{"num_hidden_layers": 12, "hidden_size": 192, "n_experts": 64, "experts_per_token": 2, "d_expert": 160, "d_shared_expert": 128, "hidden_act": "mish", "moe_layers": [1, 2, 3, 4, 5, 6, 7, 8, 9, 10, 11], "router_score": "sigmoid", "normalize_top_k": true, "routed_scale": 1.41, "balance_loss": 0.000162, "balance_bias": true, "n_groups": 4, "groups_per_token": 2, "shared_expert_gate": true, "init_std_router": 0.0214, "lr_router": 0.00104, "vocab_size": 4678, "norm": "layernorm", "norm_eps": 1e-06, "tie_word_embeddings": "early", "optimizer": "adamw", "learning_rate": 0.00187, "beta1": 0.9, "beta2": 0.99, "batch_tokens": [65536, 131072, 262144, 524288], "max_seq_len": 1024, "train_tokens": 861400000, "max_steps": 4488, "dataset": "wikipedia_en"}
Below are experts of layer 8 (counted from 0) of a mixture-of-experts language model. Rows are named router (the router's row for the expert), up (a neuron's input weights, with its number) and show model dimensions 0-191. Each number is 500 + 40 x the weight over its row's rms, rounded and kept within 0 to 999. Numbers have three digits each.
Before each expert's rows: a language model's description of what the expert responds to; "mostly gets" lists some tokens that are sent to it at least half of the time. This comes from a sample of Wikipedia text that the model never trained on.

# expert 57
What it handles: Line breaks, list dashes, table bars and heading marks that start list items, plus some first names like Queen, Jean.
mostly gets: "\n   ", "\n\n", "  ", " Queen", " Bin", "aut"
router:507589501419435534544519438593494534453597478565544465521468534513503518504486503460540528548462455433446453502536499467439518497522495511570504466453498512559497506560500475491523483411514471469554474438438499535457554456455530494542483544467530569470500483475537455475480566504507456531573511498565585470527464482514515517507523472521480559514488487501471503484584442494481527468465566534542474547525412473561491562477514556502462423551478496408511495413504537474457520566433493472531480476553505510531472524506464505505478469490465505575538524541480444579469511483439493499
up2:444479561541523535514534457528449506510485500526502546496411518555582535501461453587557462527533484462459520528508575537488529467479442485524495469543483492558505563473516503538455511452511460447452483481497472498537558493535455451467554418508527551503469556546495553517512437515497516522531509422449509601549525478492433462562496543553599523554506498428517455524490490464453498481500496531458403490561478489457502518518494530461453501500523519510509435520441551459496538522448480434455472470511597511523481521511539404460508507571518529528486432474496544504461458504589559481
up3:490457433492447459460524381520497551489447497580523550489526488476492479501516517510527503525546484520554535492559489441493520534507504458530518511534487555511483521513570465467472507495561482525479371484524482565513477494489506512484503462524474537509505544516546465425425558490559456566571520511512560495461510533495499459454589529484521443492422536452480537500495530517422473500514511512517535492544420501514440535492531539474578426552488544505570459572432550543398530558465533490475513417495476491517426504450461588524503480497460497469508542490453463489481517539480426533
up4:511503519535471520524530511574397623456507474498512432511482518540506525536488518524502480566508497467528537522509540500474481501453511499504541460487537461585499465445486503512527491535495521439512529511425459492497494464482506477500454518413631590456514457526490568509445487538547458521566449550549514559543518482505510501568450471512465484497522423492465437468445489513520519458464576538493486549538385502535462525475481476469463482469557613418509498487527546426525550522452442516528452537512570489519510513494449502494477480471487456568510501576438478484515499480461494475
up5:485554495461529475453588466512509472495500439571527463500540600458488514427508464415510473558525514528469611533531510500482490492492509537488553496539505498545473505525496465524466559512456528513519445532466437519576504516457483522543447541402504532489456536421448437531537480510498466527503524483480627572475444503566470450455498502473540503518520543488526531547505480547463460481518577513494457498486458516540484469541505520521550513496419548439500442460476556491506531464454495517492457448486521483560513435540453549484544444436495500531575421428492526484500469412525519495
up6:477501492374496523549514509465467502463429486528457487493553530510515528462463507500499447471488477474503520446499539548458457571506484436531517462484504490514484504487519509433580448464483466501463502421471464527508549495547544470548444574514554531441453451435502485527443573482534467503539501508480489564528519508532429470479480551505490563476444484537495463468564501490466488522482596518455537503511429476581535444541429478475453496549523495464469527445585508526490491492449490496598469517550606497573536500514471515519491532446501506526551511437562565468515427483532577440
up7:440415485527539506523469551536500455508509464562529503440492483578462567484469480463564499549478493522525517506490548488452476527554457438487479442471463439492495516506520474511469541505509465480426443514492521477501563486507527443443455549454586535486567469576531461477415500528487495522525472489446582539496506502440540482543499553478574559479531488496519429483477469473496534508512489594355453526516461484498470547550534533489490477526535560518528440469488562510540550541459516458460479466560586490555535502482470485444514482523474542578542464464480466464469421526506454457
up8:557458466532540518481512508565514536479499482546489566431538445510491539542516533456516556487469470507538469537449487519467509412547444492504549487537506459462516489510484478538524531496512477496472416519491542503518561508491481427456526494470496521488553528491539474535504477485471392427502598459594617499472448517436562437542508529425523531531530541471504429501522468478509563478427505491488595468494461515511451517511587488468492503456510435421491504457510554491560484502517510446470468469450518504531521428457539443495554502429483502546579553475521566478518495526458547542
up9:517558492485467526536543525507434583522513503526489470511488511516568536576522535551448492528513467491480408456482528484441507494419491481532495478499550518608443505474563491450592505469530565464437535479489494528460559478484484508538477558539493512452513488477507464458494529473497454492534563452574534515561513448525472474531453476522451502504478493548488530428511454515482481441449570512498487529553414565548484482438451433477476515543449600457507487471507504496445571477462477491471412490507537540529448520521472462449590459482509486514508493565488433465457516562500590512
up10:493559486461523505552546460513513578453480390560500558436556450551495512451493462503476529520423482538518483484500466507451531489530536493562545462522488507420514486463520418539561436560598441473534386520496546487523509518490476590512494465474435569439531504540485498408461590470581507499510528505514533464514528553461540480551588468559513545497510527459476505474521480455415561496512539550516491498481450529522544532510540523499519482421485514546560474458464496478552486521480526465417478462535495493516505465489475476459545492522502552480508475466479557486514522510547457505
up11:532562491490519539464514487513437554492523484573519476427536495562490500542509434476538497485516504458523525467531447551472568488497542470505485450520510486481511527508476516457598456590521493523586446465495537491509537485469489506536504503447506486442517487510459569496560530533474435475465486455541542506537557510465476499556459504532516500459489425525508518496439546452453519547456535432542456530560444557496520494481513482466522550507553486446565444587494548498501538516458396523472472466472583577488492463483426492519522414554475446522407431499484486533518578540447524429
up12:508521468470493525538505430548485462566461483474547522496467546536532542492443514510437493466522554453478539537500517505469524534466521521556504488450518566545481591545439417514521578486474487512505478487465423460498492476447484470541483521418538501481512590471512483491520495517503469472503563526597486581475410522536545502447514452479447519497475435531514514546555523561457522471457529555541488510540460448555427518494524484510455463476437561488461508538503542462496481522417489525610469438582530556454487462490477470538456502558448548598482423490528500468521529476506514496
up13:458442399411471507520473488510526485520558526547502558470504489429554554485468461507552479529470492462465526453506561521445526560528467386474451520453476520646430469514508532421525543466561413510546532442439568483539514491468565510544458488540493487527455444477462492529500588441542465487543518414523499550512517494513581447490469472445491523529480494478478429482552486479489511543462553477506523528478443481522503482528475426501486479513523500501518490497528464568519524499529471492574523502557532591565509491499436511502513490488518565494546501473500466480464490512480485555
up14:470435507433549497501450480446539513490553457540559547462455555537452527535458499523474505481423543511531436539525526516484464503563542427476490503494546443511500492447451370559509503484533492400494479506495539499441487511496544496520498477582551464461488484474529492505426507480466401418511594545564500443502514558552477492472514473561460554471531494486493481501555532469456499460522521519499478508519576448528538513512547462468511396527447444455534536504463521436593542509525524482491469516481483551494502477476518496443488489495523511616520569523546520537511466498508463540
up15:374474481486571482549514459515434537526472521536531529444425532530464539498456521475541484489566555446455482508524568496458477485528507489495471486450534406490506498474437457508496473467528482513490507555440477504544545513473576458508551516420505531560579447521526557485495509488561450492530506481514537549498470497540546583514502514472522498425548546449531463512511481536524574507473549499437436439505479542544495522435437547454503530520503460386477411511528465505504564533494488501521508528492534491565470480527441445500531436496465490604429423503524493499492524472514481530
up16:487472537438525402521560476483485468545539467474569512553458538494566544448488486409473524497502604500506424534523529510479472447534538490470533472500486464472498507519436445549468437514520522487522477468473508504517510518429484577485532414463496497541484577493500493503441523556533448557481467461527531473441462505470506530537531401496528556489529527506590474498532536531535503443460508472516571483504536489496568415506518461438521460462495497442499542472506549468479543560480441571537497511550483542498514467520387530506529509588494490508572468492497545574445452471481469549
up17:523479427480397545482475452555433466467485478518516509511508504556512493477463504529544483495521462562494509483465467450476552553519503523554485462432464556526508512507555502458530486476534409533488418498492493487470558470514527528508463520559514550522468554481529439430457529513563463563531512473507497470511477552484476520404526506520533480508481545438501514473558495566492459522526518525517557481503471525521430640480541557463534465532475509470576471489459596538430575554483486477540515461518488446479472501458494555496463512542384495517465561504472497504502551538521386485
up18:495534412491495463510456449536503433488505557501550457537526556430526566479470489429513600588499466545498414461482523492437473506519491530482482522468509540457524523437524496481494491481401508569537497479469472460403562559508611557576456535529557453460542489497544503451498485479493453533453502525515534496456468524473462535485485454459511441481482455480496532462482493503496553481462593489595491508473498500577543458455450496537510424491489491393567536530511486492542500517449512494556518517484507519537477471483487519503560485508503538503573476503471519475534459513541435574
up19:438453547480417514552452480505531558513516480546558470548438496569462587466462453517504539528474570479505464529470550507460554479500478436465536413470452491540510520452535488435467502454517505412415493508463526497508597542546551502463552476451571556498518472434516531527444496554498432518531498421495514511519454537514487418501476521530547544436485521503523494451522462513515436499494506550520496502519560500481518562534481592451493493575499531437589521460508539524418527513480414509453504513501528511527507491456468533513448465560506520552543508448474530520504474515471449541
up20:517518472542470491501470499488474476462488465462528527532520487531467531417478497453563593541488514530428482440550533483521511477473488503566503460532547514410513559500463512500550496448523461521475460459523520546555471472521484438427520521532466489509458589400518421441457535490547503524579569511533505478425437547413519503421527501500536520539462525467492496461484451449539613507520514502455574479452491478511483523514526502503523520493468438491493491523500539477447508533509525474486554515504551433507530485497482570419511562500554509536528513453519458510560369518575482541
up21:469433443497532463553488499482502521457547480532540551455508541521534532514482561432548549520456481535519530434541537446479521512516486496504514521515601462449483614543446451541550498529560450529509480483500473509494556445449523518567471407468521538444450478467476523408488471552490466450566555452533542468487541536535520509513590456500472439504443472480503474488553474476497497404464542490470525492444506484531493479492494550472501466521500490489518537426561526544506540571513492455502448519482503460425478488539467540451551563469495455463524495510471523580579445486570568474
up22:509506556480571564599547487501521541479494574458508512500527538562484462515436472584496555476490457487453553526520503521487581559532494457457463421503594450490556554550520439514536478495508512553506434537475488581531549418481536459522465510447474510487529485445539507510536560486457480475470493389502411480457507485514506473507525483554538569515549459484471499454523500511512535539494483537414442561510454480520513572533532504440429504535427551528476448483503505530543476494446485476506428562513445498478456540478445467448529501477489473507504464506532452470441512562476503459
up23:422558453530549515514483484563493430449521513491547532526543574481424543493462470437492543559507436527453481423506485460430498563475459567568541466522528524459512515501498494475403455407461424477503475462503488549471595525547547554535527510424517495505478528437507440419485524549512506513514498560524548484485497535538491508473516518483473543570450470501503525484536409468502530528447552519544513464507564471506484441477475565495540463510504506448526525479439577544462503528442520488482523529557512481457509444529539535443529563455469511510537496489497573573522457507534456489

# expert 4
What it handles: Line breaks, hyphen bullets, colons and degree signs in infobox lists, especially taxonomy fields like Kingdom: Animalia, Genus, Species, coordinates.
mostly gets: " Genus", " Species", " UTC", "Scientific", " Clade", "ylum"
router:574538460477472521518546449512436536460468440519567489529451562545488551469557527470452550528440558460410508475488476475389526472538549502555508521505515481516472556528496467486533530546500496509521491495412495516459587433442476461509544486493546509526446484455455469484485590534500479491559534477529582562446455534500462486559494483492521483451463502481473479431521460460481555466451535579557510519509454439555509534481520462484498482556448502506557494473445518580505519513474464568558528501498546517490446435471496487433486564534467483549539455476539546570440514548492509543
up0:464514524482416486530488493496509551473469470479519547539566495513504559421510505395523463502445524488512439506462528503502459490540551589460490537435524468486511516484436465464553534514524498545399439444440529482402532524496517551585475563556494517508461460482601459434506537494492481462530466499535538482476584520511479510482459528465576499478451519535496498485554425512469544529437550494456492549498489520520491479505461527415506514557530459487526551486468445469445577539522493558491502523512463475475406480473534542495509555537493482526495528515528516574475521500374503481
up1:504530376454578528556524455573538527487528489516475527478478475460569503478492445497509513540400500460517483486517552514429486499549464522505509470539538498540569492444487480547500476436533464566602448581460444561472521414542551451499507476454512496390485442477483445554557501468554452508467530496499557621569478519492462442493440525524477524434505452480476540509507451484434445536536500520516529496486500521487500507497475513524466514526481482501549529467548556524537547545449438549529475512544475463541521449494500506509475472462519499546449486459509445464482489553470493445
up2:531475465518436474454611508493504560527516414486537565493496537484542524574516494507447509507482493482484435427465545471440439574491544444510510458495484526481535477503495432532534460482543459508500471503430519520379507459539480558444512501502446512471536545447488523453483495443497466538518541433461465527410531481513534560516519550479537562478516563501491463493557445479450529470453526497487522597516509510514475530548481484468524491523565580410487521520514498505424545478485564523498473433561465444455445508516501500495564558508565570514581513555522491471513468466518516478
up3:503560434414523455464506499517568495476542460507526539514544529439436515523474438455517561469503488545493596482462488415438486522500538495522546493606515442556554435458558441507521490461505482505548472439450504515440499617513460516538574458478547482454483523455475510472496523487498466597552523561526480517546474572502451551501488466498456493482459490470503539507481454499484448483415498544505389527502500465510473481511500550553448496561528440510558455575480513471521539547549500442552502529461493467425459505456517474500481527535487554505526542532510467495500514525469441509
up4:530530546360493475510516497499473456485511484535509498466447472533486522440458497561481511494489570539430572498511474474468478537524566456465496547509529484506520513461476490432482497510494505453526524482523574466497525502414534587545513485463502519516498491514597517544470472561531455437517592488496427487495498546513410456507486483526518498526494506532522478510492489545484527479362542508486534527594470536562510474465483521535546488468462507470460566526501502497464485516497453485618432579514560484478462479568450496550558444472447519496549527484500469449472434506545486578
up5:527592457504499451532500480546481540500459495488566476505468528500472492551464438508495523546510564493500540495486521464479528473542527489526501557464512436566476502521483481530524474494450520484474532442466495496499509450487630488485518476446464537459455505515521569504514508522517443423494547554566566504495481524480471487496576515470563451548487473385473480490489483400475432545530530513498393463489467446503433559525429527614485561502498504479589471468418518542469495511530480503518471563470480472488452538483528468487495547530434516462508542466591511534494531588520472539
up6:511503481508521586495531483527526508429565468474558410470436536534452470449485498506389614553489514532500478534500535507513493566509439443548498457497517549525582519469540556513523488460548446507557489535502427588517512524511455436529417572512453471449466468437542483501539504489472468499535504460414502482442467596447481504457540511511510462519519457485497494475537436543544548465516514570550463543545502491535575499451478468480539439467468467483425518523511522504575520498526536595454501533472511539445506496495474468492493427500534486504563512463508509484498479499483447487
up7:544520469475481473601455422486510531552463522494557514509454562506448500583544481462459500573497465491429515538465509516431425474533509564517500450462545490477482530522517495427484460468509452504569461510473467535425458475466488487459495525444521515539606523553500461479490576459511518559465496516494477512440489529512483430512452493533476505453503488467546498358521468500529572512533557526526492588494514509544537557583500479502433506452514457559541470466535441498565509531483537488489463472481486537498436457464510505548529460520459494505583546492541533457554461442525461467
up8:527482498507479480476566496507441505480512491494573475531459487574445461527462472513479553492457498493568547526504515463489435504525506495529525536484464498538493504502518454475459464524485490468558519485458482476521531481466482435527439586516442613476449543567487546523534484553441480502529563490514497560468489458493485540464476502491589436527480503473514512550515480536495525464434505516516533509475478468553589532464542470470546511493518461448451445486484508516489487520481397555584499581516498534473419500503356470373516470565532556501578504485490552505517487483524541411
up9:567478484546418595505476510499536504471465508546566520552446538524515522447470476510538462516396512407516485477494576472483532478545535458502556463440528501539522525493459429504502493539505454411448480477473524425529559495442537491392542511494471466528504458493517485594458493467452548554488502512529532480567521580523588513456454446528556486460483514512454477508458546511471544487469519470486484550557427589488513546483550471438531542505424486508543526498511500503528486508478450574496421478511527529505496537450457483409511466523493502547497468523529515546527504461514446525
up10:549461452480448565489427476490484437438471459502516496545472535481499514460524485481472430534466395489481475512512511479434575432567455465604563479508489481484510507534494588513490495481512513470510507551518470549559457480483415483539555505530515540502544425470533411536521577476488505517567518471529501523475548536423459517499504484575512532478471519415494486494506468458493534512560525623580469454524469542477496505514484460533510509513455516502454493422602577442532494527449491503475493539500540541474478552543508480498505485499503473537469518471479586451432494512509491441
up11:523493450584517570516498481498477470504480519530591429513413472541489535458525464449506555493526473466509504468513454455488523565400506481571466486481594518580524548553528561490542522529488527554409464487452485583497511447494468472526485511552497545521520569486479482464467486507509505397482475453516478510432463558565509509532554531515589527546492523516567440505486472543509483459527487503455526503490512475512503486475493392471532454455516518533528461473485419501450528469486540545529485502485567520464440476583399537447538442537462540478484498529486463502520562488538513511
up12:544517551442441522547537584474493521487580464529483544469428492497504576489508535484473480513491464567513520541531480416430553509491529481513488466482486507492524529502497520495423491483548492496560509523494509503486469539437520545572434459473502495424472479478541549525518516567528433506509558498482551525501484432502476538511427524589456503440524425477493448498534437498575531485458524523509402472526421555521528471521418492523547483471525442452505466546569560518413552551475477515529521532455507475474553449475535518437555452523477552497523469473468466472544510517427536586
up13:444524550452423486511405487498449574408522531529594479506559520463460473443485596480534577511536558434436469481498501446516513480534508448450507495490503470503501549573529474477463501458526483507540470464466561507553532510395552511530447530498507509481410451547524498499471526541480501552572466480517446491549564478537438430546508520524511454503522479496543439477535480544541501434442495547504527483526530452589506441529530434480490524512545529460555490454503490535500479480491450558507458548573535509514517497476445466422568450508545532501488498516501512493479451484498566483
up14:437459447505471479532567524475493479523535535522529551550500567553487508466526484536491515413456495553460493409500516477526422548563535459457528469515549409603434557533508462501453512459496537498469510555487542450525519536525481583461495509462487509516451492448539458500485478528512496499507523454535502552384515556521507489479487544520497433464526492517517449537530460554455494454493510484473531557576563483432480517545499466535544432539421505500488512474511466494462491516409541566531510580471524518491515525455512441457539454528428505494489522570550464504451430559458453493
up15:532553441449488462506428490488548494424498488595493509538497490600445522512512462537512541487526477549559541422497469514507500500578427522501547465569509472528468424453497487464515494526491483527490516480478512544474543442513458445556533447542562502501495497497536550546463466468554485523567606439505525464457456478470490477549468518551508568425463463465578511437509523439463532521496526546468431499465481522527494526512516518475570494561479449513524447486522423497544478518514493407548503532434465611473489521472464531463520476516498414546454465496508532552497475507451482549
up16:514527511505448524529541498555506462477486481481533464465459490483513536530510502464466516485476521484455515499524499452447446425530479521609513514559486449533535560520531608444523548409518493486527487484480445541552517550510448588569519521539380542485465443505481496517571503545468489506554479497516489476461512462440479518527579493506526524481518487476480495438498448507482435408490517519542507458542489523504483525384429531531437540440472568457514529478485542486514534553470426497549509589459485526499465545534446522495462591489527464504583517499478455480533463502508545565
up17:546509485505552532523480443598432483524482535450510520535527460489522516491488491536467530523504479557502482483480521468548444432483502459530527485512493503521547489545522505445564452408552461539442469553494536541549595517410530483461492473490538514535483484507544439436473537436476486460545453438450495572443496551395461517463523492437474491549479460533480527489490493481478537543545537472516446526502547441463458514529479475517509490521512498515521511440514451499448531536548522601480477499460524486521513474600461522516482502396548439494522524530581487482416497604560451497
up18:525564420492468514488472511472458552530511449517477618458476490495498541488498475436538546468523437505514521525466496464469484468470502478583573453484474568549611537574501490477513523492478475531518490454465497464553497450506445550514465487533528501525582546429546509478468510484510549452521512472513580479479489489507454506548523423547463558434454511523478440476502463477457461480535497603497538476490421574483395539481591558467522527514458478512533533452513509422449496539429490496555477494582496499483412495464517546470529483529520531496464520439494501542471535481482478488
up19:526537508454406539547509487476477558472526438469497557502496524564525515571478508475506496464409521450614439517467498485403487558502527519575491483427567530398492448465586432476442484482541510496533543501492460508481520463494497511488503425466612509447493454451479579464460536512487489538570483505441458468497513517504488416513480474463536499552524486526478499435487454487559494467472536536554531511511494440516488545501477475512523440487546521450514533527555528469483511514507464467522472477493558523593571590467477489482519557520544510485498536541472515483521475486466410489
up20:475529512470440566551492499493463512489475473477504439503510501547478529464535507527558466538467473464517522488565469393449499547512500503524499497490515473545463506503490536524483524416526486526513470509465420525480429511455481503599555509501554476433530481482479512501468468457535476535550513414565613622473420500518496518547508496503528506424497480488531511513576413571508536478501500518509506527490458485441514499416516470459530523510489496472503482486503468475503546539480428533579517585499496475506536567536528500513476535483491510515480558438486362497483431529456404550
up21:564561430462530452595553538522457528506534413490468488460488443497485508483487477498456530542531511505483529500571511455412546530450483476468463580453502475493460509530470546533517535477502484486487457512450500450534497504403504569571458553437503486453437500512609425454487563533580469473501566488549476495521481463506522480497519568451434534497524479513504526470527425523570456476468521524480525510515439511549524556510454549499504510435476481486479526531508441467456512505496507545531488494510599559513520509487515571526552522454443442491498584464507493530511424518436432507

# expert 21
What it handles: Sentence-final periods and closing punctuation before line breaks or new sentences, and section-heading == marks, often in species stubs.
mostly gets: "\".", ".\"", ").", " ==", ".", " ===="
router:513495516538442584501506464540471559483438517546533476521448558532497569491459549457471558516434465442495483480524481449458462490504560486522546436451514413553523545538531446470512533535492419504509466516438499528533579473460513492516530541519570555463479511472549449506459561488531444448528539462587564480482461550562476535462518480437534528487476509419474481460538431492517542473456558493563436502561475500532516560437566456443563453526487492459526489510484513464430513515395454499553491517478551566518434473543498472495523450496512488521541549521543526525477481506498479532
up2:429433484548533543451542501597472565454500539554483451463388478508492532490531492470467487541492435486506476496518500513502517486441479520630479548479510511530544494523506479416535500500447451604435510482475423549501559435504455503538544511521528457456435468513555509491497478457459455522504530503509551469509465459492515581566502441509577555481494463460551515438490448512500519537494505515569479497543498462566538454487527499456488461515569481527468545491464532467465476513469507480598526523505532496435493537510495549543493517542486429576568489480524459536494401488482525493
up3:388518438486519497470504441525551565444484496499550516556461515508492569466480540454529529487543517504522539511536454516483498510414502460522530491547441475510485556507530480494546461461503450488446512504446506509501525494472470518555592495415421566500558433541556533442542519502565448483517488518582529464479452524516507468478476532441504526513502478434530471497460449491514503480471548463575475477480437532562465532572524450446480587485473446533466489435489476494458500513507429535522547474630496565527530499522501461498534490503549499533546510421494507535488403478512419498
up4:513436509520508544502507418446487561490505521547551432462524572557486477389457477477543554489459498435537538499572494479523489467487505508553530471502440432552484522439491501557478491488568445472514532542488509453560479538420497499501521495428450551466502462493490489524574492584476484491492571468445507579493533523502495463482496570589563464525546479483475531463505484371465508492504505503576529570480444508510586517514534468491513485507479488535515414498437480472462500525477568469501487501498511539446564516561458482551508509465499510536474481525541545546480458430565456478
up5:528429498549578593529487435592482521481515469524522459525464523517458496521465511441507526506589483485440492493559528432482451506423562512545448514528576496605534525521466546487464464478560509530414515510499492532462536476493508573518465487468424488485446544513424438485529486437524460579478453492460486578492445541530513588492540483503543528464521488517514462423557466525517467475491513544502537503586489467516492477540456493539444492425485507536504517461468414459450507520455543494591496517454468549510531523597471484511534494531482499507520492480499490509544462454521478543
up6:514542544480476432509579528476446514500523480535558521475515533507473559494539424482455581454391452445482475397483467518405477547476492424514533461432489508543558567453524467552555536468454442549465462528480478520499551474436463505521536481523577555443479466519486551503492534535595477499541571485472503484443496469495485465486499507502506559447517511474541510428477439494465531469523560495534408495491453482519479566471553494504508512549550471482521428510463557453502514527543551491512512486519543542511498422466455504502559535525540494570478532505515482517522422515485456452
up7:490453519494473497463502442547512551520406467541521547520506457502472537465531571482489539507485446561460479514499538526432490514506407439489506535489477484596457573470590524505530508480511543582415482458529541573495474549449572541440538500550489478525544467449512486425405504530504511505484491463454547510504578539466538477495457419486503490503501562489463486520471440492536538519490460525434512577540415466529464476492536537563443518432516469499460532523444475451409530503413511488502499450497538507529510455485497468514501509476527519498486608495434472529515466504533469480
up8:481505537489537475488468456484518484512441491497503565433443434560547521539528544484489516510553503525475443529495532450427425523460552431455565481523495547447430545521500460433495492467504548484605435471495442536492519442479580520483464551504507518523488486502507509514487480551485471529518570541543495571481448447509507504552561468494498578483426507520501386519538475423435477497481546554473457525516443453551481457511485569503492479529497503482535521537520538493518469560474491533562404443540587452531473456512463568485483535498542542522499429478463459505479492465495486583
up9:558431529522507453505568477540429537480491468516476442420442486483495571492397565506510455543480424504484493487522554490403540491518444415519478466536471485476517505568490500507500497501524457504594462546438548560509469520437509497467449500514567497499511471508476498489520536501601478422463539443470597468456462485531475584534502523536518543549481508452497529541526533553485606550497505506504466470508454499530494466408507503533475520556462504521480533503507510517499502490452461567532499505593494516531525520495475553548515504466520460477461410521515478520415463572505536502
up10:514527458508497566562428465526462502427485436488521542500457493541495517503463489509372499541469424435516529492487446429497572513485543522476510526456524481504581479446550493493484552426509440475527524447485469531451562518455564557461391501534481497489436485442526520508525538542507477459600566520552486497516540585528518467496472486514479428582517480498516536490478516555464519481417536515463444494490528472582534491486523468501497487438531469446536442515473529473525469568473493518488497539511559486477433487488492520438511608521547442547512430493491497531483515507537501530
up11:487441452518544510507502475443454496500498484464540523466528491605513530466471441463485468507498507493552502503500512507489528494451555493511482463457508512576480577517433531551512528479525453435443455425452427478450570516475512447505460471454440514515552472518537445500552569578583501537543554524563478535480534518524555514478522509439475495449390511478472525506554525504458466452555526446506505484503541478522570539473535516422534418477516458503482513481491463515426540547516535514501585455542469480435481454565579525448484488511522506532568516412569529498454488509487563520
up12:494414503459529535523522453554491490514493482477606419468511543503474539527447460441552539545519514459483498553527522451504502479487554496580480470503558489483430529436449466563485461483450478552494517481471524489506570505410471467524504501432478548496537541435467496492531476601555456538489576471570541495429463577513498477487506485546474576477483499505471528484527438504528544535434521529501529473525534478468466443529513468485511523531528539520502430495459506520439471514470508554563525442551499514438518445485478516519489524448447611480474491481512457546413388509524501535
up13:457470465523475501484498523484455485554440474555581462494467488573573494516512548437446483470560464484488490499568472509460517473473408498505509518491436544592481549559523555467535479448478491504537472522466462521496510515422575522490544450501470469451490445472532470533467508484522458571501561420494511550454535542509576455509475455538511561443490470446496481487531481394514457429535558520446488535548503521489459502480522530446432522489461468531477525454461503542480580533458533469502460477477434567514513481467497558462527496561511504561581523536548596506466477523540448537
up14:463456530543395503525484561456576531483491514509546490445561482490475544552506523506477518439546495453488568518429449514523531488533465470461488534477448453492531486523501464527516499514521445464454522473483505505533496495503518505557493527529494479458497592521516498474571457475480449488513418456558477536477595518534482562511446488447534563548449445523506550534531463469521557535418496481455559536497430533533493436541491451498525469533553501541475431515445508539504494507461494552544521540564513533519464438444473462405501428415512494462500479445563457548442557531447556433
up15:473495489502476529517511525523474546444510508553523456573408550493487594531485418468505568467418422443402480484475530504439496552602545510515515484475523453527518529502520450533495529520488442524449504542428486492474567480427451478541589492467520544526425484488539530480535511521520476526498587553536542500499465537544511499454488508474537516499513565417500513446516481520491474457432528474565416486560517480543453484502532484452506479535575507444475495474495483478424530504497452538550557493491510560497503461476477548509536542455482504586542513441544483515509439477533420503
up16:519432480499457530469428552524443535409522531542521457558459481521511490471513462543584551482569557509517588511552498498486481475481460520495482493532487491460501562442461528505491480572559481463454455481512510408496439463483495487549545544440443505526530523574487441476512495512505472563474487510471561526529487519499621425463452540513528479469480498505539506532471511451492452485525494498593595477532445553481494539515462513520475543508482552506525379502507566509461488522460505529466561443432531534499502475429498497484448451538434561461467528479555498505475440489459463542
up17:450531511515446469512516535472551535475478519540539497501432492493470515595513559513525547475538534532448509478499497516451488551513477591485441399527468455483497448504486464465507514513462481507473495555473535513495506492404500553493560441495531467493479544514511487464493491470515452376533496489523486523502520515511471516486566468419561500497498585482552485483503506517508511529452529482552457470560439518538446524481564468523512452528511525398400443498563512510515509484455487508427504427471486585454514512492520482429575519536560395488612525481576500534538474532513510540
up18:513507536522501564512491505449524520553516511550540507543481471531475529455422518534559527476440470478503487482479516513466499484495586506525503446450584490535543549456561454387550550524543461507542502496464520517512528427439453521509432456464498433508432484519530474492500523464472469528563470510523520579490434470509501549495575544430534487460482607479512466404557429538500467524457566492515444497535505476542499505479566488483508450471510525514492482458509446461494517510440497477532496536478538526476456504509490525492565538546472371538567471441537456576535479485488477585
up19:560425414540532508513445506545472538524597469491507408550473509510487499519540498563533512535503569456463440460541480362489516517531606500490504525528460543511538467496526516470450485476503553563545516480496519520483509445514568514521500471494436462522483545504491529502553420478451456543537473504487505474515471568526490487536482495479574568463528526531533520556399520459459411494424540537493519487537528490539458443527452481485469518526547535522447407541487504563394554509499451512498450535517514548494488448489455513443478495509450534532486489498443515521518529452543516497
up20:435448523498528544566512548502497456493478494573535507509555479552483518407416510555492544488483503441525503512521508446542499472494485504423531474489514467616477436463504434519522503467581506474531488512522473483457502470485459513514501522436507481504459566485500473435416507487559496426506464485559443601548493491519531532546560474485526532476490540474451481422570511526534543440457537526410444542516443470519512521547545561494503436405461514580507482448438484481574500520449520495537481473489494548496497496543504465483572553499483475533484458561533479523492574509441468479
up21:533443505536470517548506407530558592507470541513478452516553538503440488452527545440572508539589496511463568560575536498508572489545465455507392569510480448464529488458500452507468485500464513493494402503480552516491486507388461556442498484489468519469542495431500528410550486532497511483472493455498536497452495484517472515536470528448610473461508519511529498480491509506472429466498525500571549594543441499489501529504492464512458517489517512442464525504495512440472538512516511535536469555441556571437473489522466496511526577517474537500510486553514477531479407485512535537
up22:505419433454489529515467495448483478496458496531511528462503484463488495505483439482429459521537531491462521553564487474450482430593560503501541551519479534520532478413461522579496492488529502525417453482514557603492491535467501586471479482493509549502489502523495445508525461563541451552514564460423526482501484516501501502497519443555464510525521553533493455503459494438474479601479511511463425509537455485513483484599452498479546523401501462496488381522506504477480481540519543441527497470484485502555534486523492499496513528526564482590511476516466460473495591510470620467
up23:550446442597501533552508471507498468491507484502538467481474498480488501473489476463450550501522487403493454533488509513484533522501476507526492548471514578487568504500537483438533522478462464515470455464442469605388554482534491561558497498485450501426494457503471533547563483514491492540523545495449455581489498466512473540519577498552498500449454453461583436456525499567500460505538580492557527500473502487550513470532418478439469523469480504449513514495473464498428488555559496482652479510469535508450451474494530524546504494451569490510578502486483435499494526546474528566